From a checkpoint of a small mixture-of-experts model trained on Wikipedia.
Size: 8 layers, width 128, vocabulary 5384, 31M parameters.
Experts: 96 experts in each of 8 layers, 96 SwiGLU neurons an expert, 2 picks a token, a softmax router, a shared expert of 128 neurons.
Training: 296M tokens, 4511 steps.
Below are experts of layer 4 (counted from 0) of a mixture-of-experts language model. Rows are named router (the router's row for the expert), down (a neuron's output weights, with its number) and show model dimensions 0-127. Each number is 128 + 24 x the weight over its row's rms, rounded and kept within 0 to 255. Numbers have three digits each.
After each expert's rows: a language model's description of what the expert responds to. This comes from a sample of Wikipedia text that the model never trained on.

# expert 47
router:116166095120114145112140132130140135120119092132138125151135127143087057144111167095142119134150133127115140158113105134116151113128130151093125173147144096110138156134159129127151099126150166110153140117115125110123141107120099161135171156127175082141113164141107160089136149105128091122180173107109104063115162078120186116126140122091105124137144145109134125082143125139118127103141
down2:136132126132111121140094126121142160162129096128099116136164135154152142135129123167135082086139138166134184101080087119153133122154143147123077142120138099092140103102148121157147104166133095134082092164136167142132129153121164122095121122111152112145096155085117136149169131120142130118122115115134105114125140135138110200113130101121114102116133126091149139155170091077125156145124
down3:140124109125118150111094100109121130116151143132106122135163109115135087108121072153111147169146121145093135124155149123147138149133141115117166186143132136171174117152103125094150139118087139143126116136095083130174130100173168104140091124110135110080127101164143138133162148137144138139092152142145145144134162084141119180121155094135136070108148137126147095104171144117153121130130
down4:133106107127172082119151140124145162089097159115104108096134131137186103150140154077149084094182154154117152122087109170131135128089121124147128132134098176138147157162119117131144132164118113110137103101163137062103126116126147115101140115116168095159119129129082125133139113107141117166124152131123177150134129104162114091133102097142146138133123130109138143129142141097138116103113
down5:147119119124142082090104125108142128125145165119173160097117118173087151176137123119097126101153102127103148110157155126183139123118130152102144159125152123127125149137089178105132154125170129120144134156139097148174152126133105146182170105103160113123129135170163178140106106124104145132133150132109130144118120130119112111100148112132111160090074068113115122109123157121125128127106
down6:118092145113134153131083115149101130108165147142150108122127136095120103116072070121117144094114164127095137122088138123118130120087131153132110155159115125158121118124126130148158137142170151153128122055170142163147088133147102141117176121131126127131148124132118164123109137129106118152180137129113116141126111154130118107132157077131181108122101125096172097109114112131118188129166
down7:116122097101115117112113141157142177125150077154128128105175157083124169126110137135097142164093131162137157149142141129097120111129163115084166121119135120122129141102128134124105118126166137139128114150112134140120114131139123119177129143105174164113127134111105125071114115101132151136123065144113156182169125114136159125156097113151094143086119168150119164144118114107109149103183
down8:099166134155138160114100133135159124149096116128117095087094156117136084122138160119165141133137114121130118108144161166119109144101126132149146146120107118103101105147113148130161119110143104130117146108141116122153126140078129073183119151118146106131134144143055129098150125099074096165148091111137146175160122141086121135133086100136144190151129104092148136128136134127126137151157
Description: Common nouns after a, the or first, such as part in took part, years, success, half, and ordinal suffixes like th.

# expert 51
router:161145163175093152094080162106113104122145116169142116144144103132135089121116121112110124071173138098097157165145097106110107166086109142154134140123130099138101137116148113094121145160146104085127157135144140164130127108135103134126095154102151091162147145134154149110164143153165140137119154090148096096124096115107122112111172151109128163111152106112122097112130117112111118147101
down0:072135153071103139178119115067127084102134123135146134102114137123176145123119142151125140163139159133148139142102107131115101149139153158145083118162098150128159143117085131136111164112100125103141116115143056100159138098116105093143126121089157117132141106133120135134120145112095114122141130153149123114140103143146150117129095110126160165118123144105157088087114150150186140135107
down1:135132112163138134148129104108108156167094144113097134137122137104147129141117113153146126108182124176097159133110079118127148176098104137127103097062117107179138144118111125137146126160086131117121100119153107147123112153189124160101122118153114109139137118130135120163115103151133121129110146130165109109112104140190146143094112132129094129078152130109098090163162138149170110144130
down2:158140180137111162128164151110158134149150068095114177116168165104120101110094160112126104110104102122134112132117112142141123090101119106077098137092169123080115180099135140106138109052124172114095131107116161108118118126142142097167163115131154123131130139115108115168136129110098141150135107144141100149127127141107111116133136132130125151102124107109120143078123121133114146120104
down3:111117147147128137161117162095174121140143108126123178149154098116095140143160111139102137145077130126159120133128153109145119083108110135132095141141092141120140129111139185114095174076161123143133151135088109110135153146154143098157118148073138123105102189159133142141122136091129098121139142122149089128109142089143141110133130160185129133105123109137128194138118105132150133143146
down4:090091159177137153133135126099168113118092086097076135135110102142159133102118132085136096116128101134126098146130137144104129101147122103106119117097113123122108128123117126181122104128147145097130096126136150093127093115094096120167124114140110135108152125150123067151179153089124125119125102076103143135133128135167141184123151143136121129084118100150130082085152120138150112135154
down5:140147142122146104143148136128079118122144153162124118089151150084101117135088082132140137100142164155127131118139135113175116136076108103106169109123113114144148118091153129098075108141117101133145090159129115079124164110154134134089135121128171165130131104132113138101095093129115151133139128056168155123138134118139121119110133145147076153130110164156119131159113136125148124104079
down6:100132090115141147105116097118091066161119180127128142096126120154061154122129092099084111110120106087153142122127134134148130099130124087137115177100161140133132166095130131137164112102122135127130159131109144144089159174112112095155099144160124103134110140140121197157132138154124148150123163142143126109127119092169152158139126100113130135132118118130109101156165137155124103137139
Description: Digit groups after commas in population and vote counts, like 4,559 and 88,165, plus spaces, dashes and decimals in sports tables.

# expert 18
router:147154141123102120115122146123144122104158104115147102129108110160143108163131113106071116068153158086102133135128146154071132123164135166168126150144110099150108138152151145129083139139101114083149154073119096163176163100168110125109134144130127117142136127136073121110150148130144117147140123101162095142139117115141148122134157085118118088104133127102134088154152136125091133103122
down0:111066160099110133148141192128109132135116130134117117121122121105130127176128091091116108115127098105126142145124112126094146087125073105129113126089103143134148135154113163129157103158120094176110197130180127096145132126090152106096137107132146143177178103121109118117150112149153143138098117112145162146143134132121114104091119082113137105129144144145106162132141111143168128136142
down1:156151149178126183127111115158158107097156124122114142149101166124128124115106116128149128080170090148104132057096169104120150128109128145137139127154181157167106105144153137098127129121127153163147110105135119143099132121125115147129109099104120118070138108090147126139110106104136121122116127148116134091124123104133175159120115121119096114063148094106126125113082117094123104108124
down2:128118109111125131141113105127138135131125104100144104107162130135138150184102134149126116112143097106121119154114131116063096154135168166123127087114106094161139115113132119132121155090140128105135146119109159134174098096170141130165106107124090178121152124124133128157119121119159066102167091167152160119051131119111115119155118170113138124116123112107175133155158135101136138125126
down3:123146159156127121132094088152123121145102134157085125116147100135118140146142131106070175108092080116120122126131155113160100099120092132107134132130163134161111118161088180137100132097113149131164159094151150111132145151127118101143103150144111147121168150152125113134151107119142090098133146144107132128086097108097124123095168142169097128135107111065158120157113141132126166157162
down4:094128146154132166137115162153103137102116127115086121121098127124134130115134111130105123135121138127137111108063107111102152091139091127132144098114107147145150135120155133110122089105148105116098150182092107090121180122098103135178132125165144074146122133094126135148173144091144097153159152134129158095138096087122150105100148123136136126090097129095102125153106086111149152106163
down5:129127138124120139120131104152080076088094114121138131090117126107129088096165124136102121093123166141134128139148110104147119164097114125133160147118169136178091100111099087083124083130103091118157113116074136134135128107155131132130133146141164108123110132139126195121124167158138097119118139089112174101087130145121121142150126096145139120158090138118122151084116155161138133151124
down6:180115111109131120075154157162140138181117128091146156122105147151159152155070130151167153150136127158106142148113158160152118111164124123127121116108095153167133124127095135162114166149083122114167127129117121124172127154118160128153107140109126139137126115154089134082116122141130130130189094118154126149133103087137124144136095083102126137099149139106136107153142155094126103159147
Description: Adjectives and adjective-forming word endings like -ary, -ical, -ial, -ern, especially central before place names, as in central Turkey, Official.

# expert 60
router:137149133123112149124165145120106111128098131134148117131114112136111121170083156093120133093148128097103119175152111121102141178096142169113112129134117104154105146146154105133140113131106140111138131140144185141132196125116134129142115127112147144099128150115128143146145122155117093118125148069126110075078130105116137117059149143184201172147125112096124130113123127112122142128108
down0:125107107129176133121124169117129117100172138134121108104123120127132112124132161136099148150102101161113144101093137118118117148082116165121137133109104119126119111138151132171143093124165103121112124118111102126134112185156117093094109192116122122101108117115080165126129136132152081126082131128144139153117124175125139147135114107109133087099092102100169115102070131175118143166088
down1:161135085165151129148175114125145101103117105157103121069140126104135131197113153140154088124155128099130147117128128136172139110136107136133149116098123129137105107135136118103120187169152114180142113108161140115135122114121123151158171127138113133115101125147121120131129163147139151150140144092094150154112073157161157126108104121129184122136141167117112084133151101155127091099140
down2:183152152155153117120145097080151134100137102092130079104157149159116146129145144108127131127120113114115134127163115099122116114111140108124151125068122104104097152159144124126126136134209146138121109170142121119106097140138128119102134111164118108106109127106098128136109164135127119091109086117133141140123102161162176118098081106126141107095087111122151141116106102081110170153142
down3:150136092136114114136128079161129099124117126090159131130116079131172142134109160151165120150126104114120110179139192123108108124154101127093132100110119126175101152160127103150133135141133143097169120145164129111146148159124115108139119122132160106146134174137116119157121130127109171130122132186103150120131089103154148084108103130092158122183124124129193115143124136104144158135125
down4:126090129137175161123090129136155104157140168094117138115153179149147142132135128122152080108128102144129125140109156102135110091125119118130118092122101147167127140130120153120123131125157093107085102148078110162143088130155090154135160116139104153148131126097130149114117128123178147141114094133112130122094159094152135142125111105127127118138133140095076205100122143146081102169130
down5:119112101155171117113105050152141145125131126079116155114107127145136146139113160175117144126097152122109133118087124145100094166118123116155181144125119148106133135126136134122145106140127152146105163120149140145132127138147142136119153140118146138124072138145125156091143165070160119099141158147130147130107103120158145177146122152114095157128178137114096096135135107086154085077135
down6:129109074170150115129139113112133126113165143151140154142112132105150146166146100170148136126169120076127135117120118135133135143131130101135130134146110126127097122108164107126115108130115109120145066147120081151095097111167125109129153100153159146180151113113106136151104139130116181097137117123162117140113133111094156149141128113094144145118103167160124093099069193122079115129125
Description: Lowercase initial pieces like t in touchdowns, tackles, plus nouns War, military, car, police, mostly in football statistics and war history.

# expert 55
router:155143169135097156084106161111157078124164101174147116123136093127169096122121129108113126098161150114134163168167128099112106159119109155173121134115121111129102123128136118091159147154148136117115167114166121163131136086143095138132084149112157128156157162117125156089156170162156165126118158073134128100134098113140119102105164149117112150127151118147125115121130119132124116139104
down2:099103110115136123134134095107147141154141162090119065122147130084130142118161146094111148121174169113117144136160101087127160144176104148137130157149109086099170079146149106137154137110094130154128154128153109114114119086126115135126142158137152170129108103124113131119153137105162164139118127100151160098120180150089092138129132128118130138123093192144148135119102113104111105116114
down3:140118105160092138132118102102125142132153122160082088160141101092138096139146140090088140137126172108112114142159137119114128164125137158168131142092163113122087147094145100167148118171104123150142100124156114156102130123118148187138130117152109123092142126132123097088112183107119150118113143173099120151121146125083141125169116110168121108148107082138152104108145143130154113154150
down4:151103106129080082151139145173162131107122112133135091160099123107108131124125103138159114157183144090161095161125153116140144146141097138133128144138124167125093090101099174124138093156111171165146113116162124118126146100121149102146096128106138131105144151088120130131140126159102099147117097122131096112112147090129121113149152124121154164076123162151161100071121138108115100144121
down5:166100112086149136119179112138139133136155161102118113133135126145164142134159116076141125168095126159119108140128160160129121108121103126122135126121113147101103167074166118156169147118105090139157126127070095135183168096157147156105150107127166111137100147136113108141104140141085112107112154119138153133109141123143146155138149162127122125158087159100125121121088116133169107159109
down6:133095165119124127158154105150145168145120135153143155117160164150127113082107147108121152151153141121113112131153161110104111127131101099151132139100189103127155135149122083143066121151108130145105138179087133136090163116126146066141139113143122110116133095128099139151134124111122132138141152141136137132158137126130117137126146137144158048134089158111090123099114177126104162139099
down7:076131118104120106188158137129187164167114160163131111121136141130092145151155120126093136148155127151122109146174141142126127141113134110093108125131146106154126139138131160083186105074133138162139106124083124093138133114137107070162128175114154112133159101124120166146142143107132113088105100130126165134111167113130151114147144087135094120107146121121108139150155116145111128113129
down8:119129100142150095115142147137127141121107110112129106116168127132085113134113136146136172173131146112119096114139149112169136178136129122092154062147084135169142114129122140113136135138092132196130103124134122126101135149130114125159077102114120084167131094162129100132128144148120116139109141100103097161088116148168158127162116128154129116095134128130140144092178095127073134156105
Description: The space opening a table cell before scores or numbers in sports results and statistics rows, e.g. | 1–1 |, | 25–11.

# expert 32
router:129122110130116080116137148157153125148097106153152122138105117155156126119155133111130123118110115139165125141133131145160119083118145155082099110156134084140111089151129160133105113082094115067124147146139156160152155118136105119133133128127149110093124124105105145118126107137081090155165131149159147111157120081116178114170127146178150167126128065135152152133151094106117106108147
down0:120163169083153100133082130143182121115162133138141093121140143128089142118103096131128131127090125116158114132137160134130182091143093158104114134172137121155182149136160090089141095137118130153132151117113156067085109171140111125104150111158134125086096132139081163128113160135175143138159124127132122115136124135130130140140127130118124146119139092142117144163128141110155129127077
down1:146141157124137166103110147127122119113094141132168108152165142106167099134147152137091174119130072151130146126162160148111157115134115136118091152150098112137109138108163115107131105118101164120133111096135173125079093128130164150126117160132065130110117172115131168146127136133173130132161111125172138127151095168102101153135117116131148107138144177095101133154110157160116146115149
down2:166105091158103206118143159142141126133122145108117124152178122104125137113097111134128143182119153172180141140145151151124118108111124092074169152109126138112125126140151120108155129114127087112124116121100182143150128110143175124118096140146161155123097160146160114173116144119133113147126116114107107102118095168123140104147159170157130115120090137117150140135108097155126101134154
down3:115153140093140131167114188107137146171148107118081100152188115110134115132117162144125131121120176138087147108118094048091156136104159136158164142153133142088120122126082159117110096110124098135124124110110137110136141130139093125106175084110128104130124143148106090116119152103142129092096112117114115124149121133085156120161103128133134161157117117145104117140156099131133138143125
down4:133116145140129120116146150108121112107180149128122126129151112151146150099126148090109139102156073124128113152149142128172113114141141158156168119128184116103115102166135148145145126102152114112186143145073104111167137157125125104125151137122088129130116126133159172141185128128146124137117118124105103180147117156131143199110136090123175101127132166137110112131130109136101107154089
down5:103116139102138108143145151164128096142097121119125149150138127135136115078164144145129141130099152109118121111134154112135083141187095117139080140134164139124164112164097132145123110106091106121131103124168122198126089123111105117162119125135189107124068136150147105120166149133122113112136101155082136139147131139107117119156132064148131135145128146134151150144126178153168117138145
down6:138142142135164132124161148110175079165149102118127137165121163176140115127112159167119157126114137131127134142130148129137090132126137185154132158131113125136130170163122204088144132117099086158158105127130114127106118134104098155115142099133105142185067123125127075136083116138100134114133115134141142136114131116136124145123159117146179144115134116133168147119146114097095100136155
Description: Opening consonant-cluster pieces of words, often after a space or heading marks, such as gr-ade, ra-in, tr, dec, acc.

# expert 49
router:145163162152095160092102163088126092139150114150143136140133108137169082143120094127110114082161126103120158160169151113096104161094103167164094150133134087159105149121144120083123151156145117092114143114122113153149131109158107170121118137110166114151130132134119155137175159147139163134141155084126100110117093103150116106138155153133150154104151110124160130124138100135105127141115
down0:109117177085135112144128108101176090178110107130130113146086141110138113123114153102153174145117121116133110081124122112109153115094117120111131104117175096152114124134109123139100147152165113100115153150113140163135126104075124129143123075128107179121145153122146125104150091127102091109133144128148144155145107095160143120167131098153154182137121126130188129145161115106133090140118
down1:135140126149159106117121171120148106148152182132105114143184132096121104170130129109152122076147151122142136159140118123129117087163148117079102125139145127132131142127111143121120133166092119156116110153182125109134082094172119108148109129159122100078076115122129119123146122059092148129121122190131136144142125131146137132103168098113125113118115106104175134094128130140127117160143
down2:109113097116145083092127144101158116159105117085133121154104121168105118149162143123079150084151130171143119178135141134145153148155167158115138167135145139136132126138099083142129108133152093132116127122154154117164111100127138111110113088110130109123136148084132094133109124119114136119146150104121156097095138174158137091110113137157149106104125098148054130183119128116128122121163
down3:118111149169116099147104158097104135124163145145188163087121102106105119080114124159129104147105132138068108109116158175139132152100118134120117107112122075096112095101146091051121131092154109123106098144143096139110129152126135075114141123093126154121120129168159128120116109137158128142113110122098154113122093140095118140140123128149148108146143142106126157097114151135149157120146
down4:149153145111123154162155144153117113080152146119116134114163146140109139155124130139088100125075106121124134117127098079129122133139099122133162104128093139141145172130131097141092103131098091110108129087105155089106120109152091137152085153111153143108153112129110143163111161166115105151138117090188139149104103145146142147140113096115116153155117084166111158109127123178174121131121
down5:131159122121123152109108111130163145165089167150156126082161134143128168131135125097108190118130165077131183169086134113121156141124114144140140125124130087165113141145137119103109148098132104145157108139113116130164129138149104128090110112118140093130130108149078162076131143132125094089130156112148114111171099154166145123091110112143115155109166095137124109104124125157137136134160
down6:095101100113116119132139099094163114133145134115138109131164162119064142160150152142100168133133129141140079100135143130126123114111143129089137166095137116136117128124118114161109159105119130107130172124108154148160109104144108135132156211126145118120147106122163133140111085145105147114133135146072129099158143163140147135090147086158096152151155110111087112154139092088124099124138
Description: Year digits and their end halves, often after an en dash in spans like 1616–81, and coordinate decimals.

# expert 36
router:119123148145104150106123131087131119106165105128177129154150107119144112130094147075096114069149120111107175149105154097102110164151106145177101087126135092123099137114154112098144149122176150128124135177148096145161167118145117126101099150117135135147156138099155138104148125140131099146142155097144131098127109120154146108132162176097126134097156132143110109092128119147166132114099
down0:137121146169099123170107120137148165115131165143132110100122140171119147146116133128147146146110115119130128124192111165147139162146149152129158174124097159121115094140148120139139137179141109128099135144187121190108096169138138157148101124116146131153119129109133145065122164117138140158125090081116117114125126092090106154099135114144116125121107104094092136120141168147096096108139
down1:132138177099149133122126110160125156100148094157123091120132190082122122078151114101118131113089103137148118151156159128174120131139144153099100078159142133129101113073125145150126093182122131133127108119113131160145113082115136134124138124100140137117088100129099117128122144101120114138143142104122152145141105140170143099122145179097099115133126151154094160090121094097102099110106
down2:115143093135158099162123132138147131095141125105139096084172152129126149142129125155135122146072127159137105134130131120130123136112144118141110110162097119160135171107166116098114153066107118145116139148115102149124139131098146117130101160168119152057207104137123130086106120127127086131150107130154123157142167117103133113137133118129130166121085114101141103078154138169131139144119
down3:110091134117130105140118137132134156102136088098122118090157151110120149170123175111126151111137132119100145157118142159159101138140112153113132115095091079147091150126132186161144137128138128120146120137122188138157131120149141142152178150148161120162100135123109160085122128087117133175107162112094137119129131152116142120121130129153126090187126097142058138114147093115158133140142
down4:189167129166154156144108147110062131155137137123127152100118123070117133070148098149115114131139093102148114131140124140154132127112123089153121130142130124125123067140105098143121130089152089165131141064110106160114123112119108118129178124123106117135109137130135141154111152149118139125106121125139171127157154146123101103127152155131127089078137127111094163108102136102099142111165
down5:129114162128143127115126145132142088110133168123168097096184144099141104139081135167104139149134161145112167126135136122129148124118111143107150114112121103108182146089153163152148098112126147132157130123094117124109123093160099118108111120140161119121081144158144116084171121133113081079143161095118104130096081095132105158159143175147109124137112123092128132150129091116137164127129
down6:117120103085190142123127112147153114113118160123125147137139131125120112127141164115124135165127141160108111160167111132083111154118132150093182156124141141148162126123129169146139122098153061161126156118131160135122186118123135155145091113149151119112123114124162139116173119104119120163121123140147153155110113117153086120075120143135132128151126143162074104182089114115092155112126
Description: Capital letters inside abbreviations and all-caps names, especially media terms like ITV, CD, EP, ITF, MLB.

# expert 39
router:164127122124110179098142162093169119142149091127123109111131109162120111130124122158121141124154144138133141159133130112115131154119115134127079125120151108124113099183152120117120169158140123100129165168144111180165120088142099158145115151112170082108107118145135119113135150149138117101128144116116140088153183126126120103166158167145200147128156111129099082124117123125117152172122
down0:163137128130117158123082136126111082107164140186137175134136164165125125128176125101086124139090144120139112122117142143162097142101134080115110142158151153122109088139163133120129130106108121100167150105124124099125080129113101087173173119125134146073151124119155093130092091124118118109098133123072120106139145109137118114092119158147108133155146105096135123153126116130118120162111
down1:109134108141138146123149093119130108117093103122123084143138160105133124118141130138158123133152104087111117152133134140155113078156164112107135107135085140117127092124121200131155150143134134123099135144159111133163140122142119127128108188118121146179103103119169136105144149109161176103140073158115100135076108154144130136098127104129118115113173096108119104128180153075136138133154
down2:143138178123154106109111164097181085120156179101127106135109132139069112154103154111117134161151117119138112107170158121135150136136139132140120143171170151169085184140110136139097103150120113121131163142123108159136153083093144136119136107104147117137125145123128104100143141138113146081125126113082149147129133170122119159100133155116137121133174107138123112114130179115120135152083
down3:109119164148149155116092103126118109135136172153094130123137160139165097089098119140078122080106124136084160125082105137135136115095138072127133140142127110144191119140115148120160123130145126096114121124126140116128145129142080123126143143139181120090143161124131114121097148136105122142112134151168141177131158130149156163149137144112113125087146097124122160070085128095109134159104
down4:148113174157152131138133104175096117115128090132133134118123108130158161077102108115149149141124187150127146133113134117133124144111131087106144094159155115173143123108092080092129110131159128113127122097086131130135130147147122169136140133127118151123129136075177126129109120125148148098120159163142139098107067137125115144117085158139107123126139128095147196103109142166171134127156
down5:126104102138157180100161114164131133112109109114141129111150117075151151166110138081152108144140116158083101097093164102115131138111133128151105134129119107118119202134160103098163125138120115130132102112137143145065104153116190149122127125115112123161122129125105147109128112104177114128095170115113105126123135161103153138130146140071115146135138126099099099132122115142143177136118
down6:111120145101120138094109126147127127111152170107137157170106141106112160171135132128089123131105098087135101118172100120139137129145161137096132083134168115140063111169071143178120112115118135177135134108156109119149131128132119112128115093146129111127124133150117134142128155136171154105149083151062072065119168118130106115106128135131120139107130118137148145128130141124162142135133
Description: Middle or final word pieces with a, as, us, ic, often in names or table entries, such as Bush, Hospitals, Wachusett, Hepatic, stems.

# expert 2
router:165097132153095140098125133151145147091147109130163116143163127140155108135125142114113121098151098125116107139109112145154123139091129163174113145128095092118129109092136158107121151172175108107120134159150109165087150088160120127100140142116135118150119148112160128126134119143162085156128161093149094104154105124138107118175166116159173117078166108125090114140143143150101113173126
down0:148101115115132153070117135132134126106147114092115148166057160148176098118170157136132120118127127128097137138146105118140147121105121146132141119108083121085115121150102174090124126096116137077106129132165096117138107098103119145105134118088112111152154136093136117140127134124138136161191112131140150111157163072125140134129100093125148171161134086113136138139132110176130122107136
down1:103088154143100156187149117125137163161125119153111138143119136125107178144104122182105081109109098171104139135118123154130129147125109133144096122104148147173124156128137173111105097161115077155140102130115134172147106124125127149110079135187125124134141126138138177111114124139130157140163123099133137133155103131130117126159116132174151098138119140152119142193148167141123134096132
down2:098127162138104126125070152130141117137095089157150143115140137125124114080118093159117148108165190100122156148111129129118142129104140084128164127128152144184120113148122139121044111082141149098133118177162148128158149157118100110140170112138130151116151132131140146142132126178132121120159161077109103122134137142123095133127105161166153140120121145136138133112120120108146115102096
down3:093148109144141084099091117124129114108145110116096151135152144087112146127143116144129174116112131165153155094140125134127110116195120137105104142158145122121147099128131146138115125134149167167124176201135095109117152097104137094126151112114129150127098113141126103100103170133130127097148118148082124130137121139157156173139170139138113125127129152151085115115121148060175125108148
down4:166119130138143142153148092156139140195161151148089145144136143120132151119120140126160140137102165119137117136137100164122140136119134159156156136132148131107098141094153129155127152127129089068152167038158118108170114101123135144143126140195121128116116149157134147128117135125153148130152152115151123136114125123088166123155130105134153156116133087085180151123142144098147128112141
down5:125136134120132130117143123094091149108087102118148141145135097166163092101129142189112137111137150119146105147108106116150122135123112123148076174090126152103083132121139106099095125169127136139129132146115121124119133162122108150118176081126120131201145129118109154151146152135157133139076157078087129141160125151110123133120113158161135122120103086109114153152127173123164092133113
down6:141151128065115124116105092133136184105108119157127117153127128189143122129153122185124125119140133173093102164145158131128120167106145125129128169139134122105107102092181138134123122086146119126175089124128150070085136159146155110156149098132155174099128105065137124137148129140121161159114108149135137128107132114113122115143103149113122168111116137128131140110126172110111131126116
Description: Colons after field labels, times and language names, plus some commas and semicolons, as in Repealed:, Arabic:, 8:38.

# expert 16
router:155108093120101159123125126086158113104164161162130098134104079147163085144160112111090122120191162135103149172180091128132071133110137123145112113160130095124127133135171143131107110166144140121099140131123115141131145137138097123126121141102144120125136141140129125079139147093174141114073151128122136119135144123162084099107137112099151135117171131118096145125116111138120141108079
down0:180171103118138134082146127134136100154105114107128122140113133152125148135100138122114084148119130148135147118133106137160163099141138129053100068140100164123121102125159130144103141109118116132105080140099096108143158157142105118119122171152099142147134113102133175128145154076107155126132062121126136141137117174148152117127154089128102134152162119149152106141102158094117131121115
down1:147115110143151111148073125077151143169156080125147089128093120180154108085149179112130094102080142177164126166142123109081114129131145143088142112102103183126126136139104125113093097170172140129152092145115126111116116149116076145151127134136140146092133128126162120125085151112130135121109091137138119125144085125137132125117126097114135153105125123133163117120140143115139136129132
down2:115120108132156144131114076116098111125082114124133134096096124130163121118132096086106106201102128134117123120139182096127139106123139070085116093115085112142131148126179145089137133093108145106098143121109120104143179099162120119142122103095099138131135132123139132135135161129116136148072169149163109125136108157150155183122124147129129142128122096122118135118129110143166131175137
down3:142104166124160161135068123167152130109105142094088141149138152130124123069094149127136140105113088140135093143137108126165093135115157151148169147118138113147101081139092094098132128158084143114150141111137143104121116163096122099109088129150170170141141154157103125136140126160141160142144136145156097125143129117121132124149099118111166136166138144138107155128135099091154105120182
down4:181140131128161133152136131110122142113120155130102103114160118117107146115100166134080146087099107139126132149156130103112168123118134124131211115083134142125145130098137138111106112117118162158163103134149105078115143144118125120160109157146136162138137112118162111117147093144099116098145098118161152126112094132111118107093134126130135110125222155132106172136114129148140178121134
down5:135107162146163117095131163155142121134156170147093151135102111124145154110180118147131113120151120118107142140139183092145121130102144109115097153140116118119172100135124102097161101163132074113123149131118150133109113173124141157142072170106098122136128112116132110165117112148145099122132118104102106130147110138118147097082119097087125120096105165165082144128101154103100155095103
down6:110143113167118107124132159127181129164135142132073084145113142160149161123153133151074135141159099108057145130149150150146136130105110144119144114135080116111156131144136077137116116144124114149135119149143098090111129137141105123122106125144100135148155140121151106125113182109114162133113133142142093166129115160157110176178124109117131147145133137088094115107086134122165177109125
Description: Middle pieces inside proper names and rarer words, often an or a, as in Ist-an-bul, bot-an-ist, Cl-in-ton, Campign-a.

# expert 40
router:114137099162143105104130149108118108146108111130126134163094091161102109124169173170101093094113080127149128125123163135148131109121137137119130082143125122134096105086122172115101122091107059096076156134127127121127160105160090098139110132116105120095144133109165142144153115130132107153149091128145078111147114090144119122145119157153177156127111104106139130097150125130124116155110
down2:108100113114124126115117100115122154112139141146158136145134160140134099138077140139165170143139127119113094152118146125149080134136165099116129149132108143144071127122080111108116149133088141158145142153143164147109165146111118148091150084114122149103169152117122125116108137143132126171085129117109164080147086075093146153141137136134158101124191140149099117108117165137152132164109
down3:158126112155117136140156170138124092151142112115151139101142171113077158093101133135160133106108113104153158115094109154130145113156127136126099091162148087136124138053131094178143110151168115132084134095121127138123108117091144159093131172159129107103143118142122112148129161150067129097138116123124100134159164165110128154139119161147135161123121134126112135155119118151158159124136
down4:134109095137142094178114121185139130157122116103137132114152161099161077117146115124141192148127152149159134140156143152128142130139109100117118112151156136116105117126083134077121138167179169085098133121147099159118107105093151119128130091129155099130164124123120110100116135134105153114114127132156157160124119122178083124097127135143107107139143093094119144149086142096109133160148
down5:097126156079125132143121172120122142154102120132139162142149118155142107145138146135166136180148164138110132121136107115146127118163138140098103117149087130149141095168103178143140184109078106109125110152129097131089176093129111143133092155124106071133132161162156130123165095117126163121135089126120132124097121125148142109124126106144145143198138096090142140152116127104102136119118
down6:135139086139103117147109121128156123142094141153080085134107131116133171115112097141170178106173107117101129097156132148086114139141126126149107139088118155127175158174110164118131130119159128167141139123137165104135153129145142162135115133151148107179101150108173190124116122148105104115136116165107140101161115139129112109112166125119109128076110135123140115078126126159102135106130
down7:121125155096118120155118117163125127120139138123114155114137156133097123119112138140129133127131135090134109168109140135149041135130088108114125087105137123109116101111134166086100082127118116159143180068123130174129152090112144147111132153120146170111156195158132145128107115119092117120094149140122109136097141115104112152128154084125147115133108108131102130087116118088103158161098
down8:144145110130149090137110142140185134055109130169126156159130166156141133176115146173145121132143139133153122120173076112087097151125136139103080117130125125121130126074121151121117129129105117148129133120146149115147086117154122167141141185122116102056136103160106158103111146163127116136128150139113156121094134117154102121120140156100124152116124118103138126102099111130141122111086
Description: A single opening letter or letter pair starting a word, often B, V, C, M after quotes, headings or non-, like V-alkyrie, non-b-inding.

# expert 34
router:110160138095135140115111167124118102093182080117133130137097139094141120132089099106149079083116139078104143148153091102122097166121097145153122084139142102157105137122142150140142075090152150120139085171119161199132121132125108142087121125154137138127107162117104127125125152142128132095144156097119101126119133124145148128132154166135136167100130166126112123128133137098136141125100
down0:134127148108096143118101117110159091096125120160162146117156159120160090118140099106109120135153131129126132140144124151073098123100089112112125137130164120108131141162140116138125098135127129115104110104114156167130109123092118207101131116160117174152120140143121137167105174116114142145140141124116113115167106129171162145155129118129128124089155135157131071180172132160138131081163
down1:122117106110145129136141105135142116134092074106162147108124108130084130157173131111144155074169105137092178104140122111103115146151114147125111099117116129113121105131105122096159131099118072144135155133155128130096108148153130139117154110140138119086126171150118110084164164153102146125151184173119113127147170161174135128127136138132181134139115116125128117075149118125148118163100
down2:100122119125144143140093141148147127093144133131136147078140121139139146147143175128126107160146121165150115103150144076134133108145125127151103138136156123156120135133138176156129106132127115166140132138146121091130131125111097145119108074053090124138114144098138142128136158105164134149077162125131101112132139084151100112129118132114132139184176049127115166107133147172101129141111
down3:089106128089134098131129139135134161140085106127104143109163132096141113148128141111127132154164135117151100106155120135076119123165148152115120145121144114155142154161147111158142132103134087150111132136081165118097156121141100122149128122179102181139133087100198089139104127130138111115149140154088150092147175112114123119143131136104120135147091129121096173110108140118112116086174
down4:116134144147145152124140147149151096137139143129154139125097136152105104143160161172121183095100098151129060123152093114141113126131097143147143127142148118135107142104119110146161128088166099144132123116107141131113109177171081102135141136134101126070142184115131134089115150156126150123158123131145115115095138163175103120106123097130151129100112106097177113102110141106147120082131
down5:122100123142163132121159119150088151105151136144165117115160133123128159181128103072145106130108126092150130129135109070104127148110153123129103166136168111087105072116175137114163157128128131148108153135134117186102154129140081149114133106107127133093145116141125156138135138103105131157102146119122149164103157111131133124102075150114146086102142145090143121128119177158115117126151
down6:108138118129156110127105129133149169133122180116128152142100157120149171126091139142103106142113136146114151156076118130160124093144127135141101111105122168130119124143083101137168139131131096143130135098115114166152147115184142160138113124144123139105115159112093133122165141155117136142095138110142101144154142113153089143132168102181117122177126107172161150202092142117130165153128
Description: Digit pieces continuing a number, often after a decimal point or comma in statistics tables, like 2.18, 1,180, 9.0, 2:36.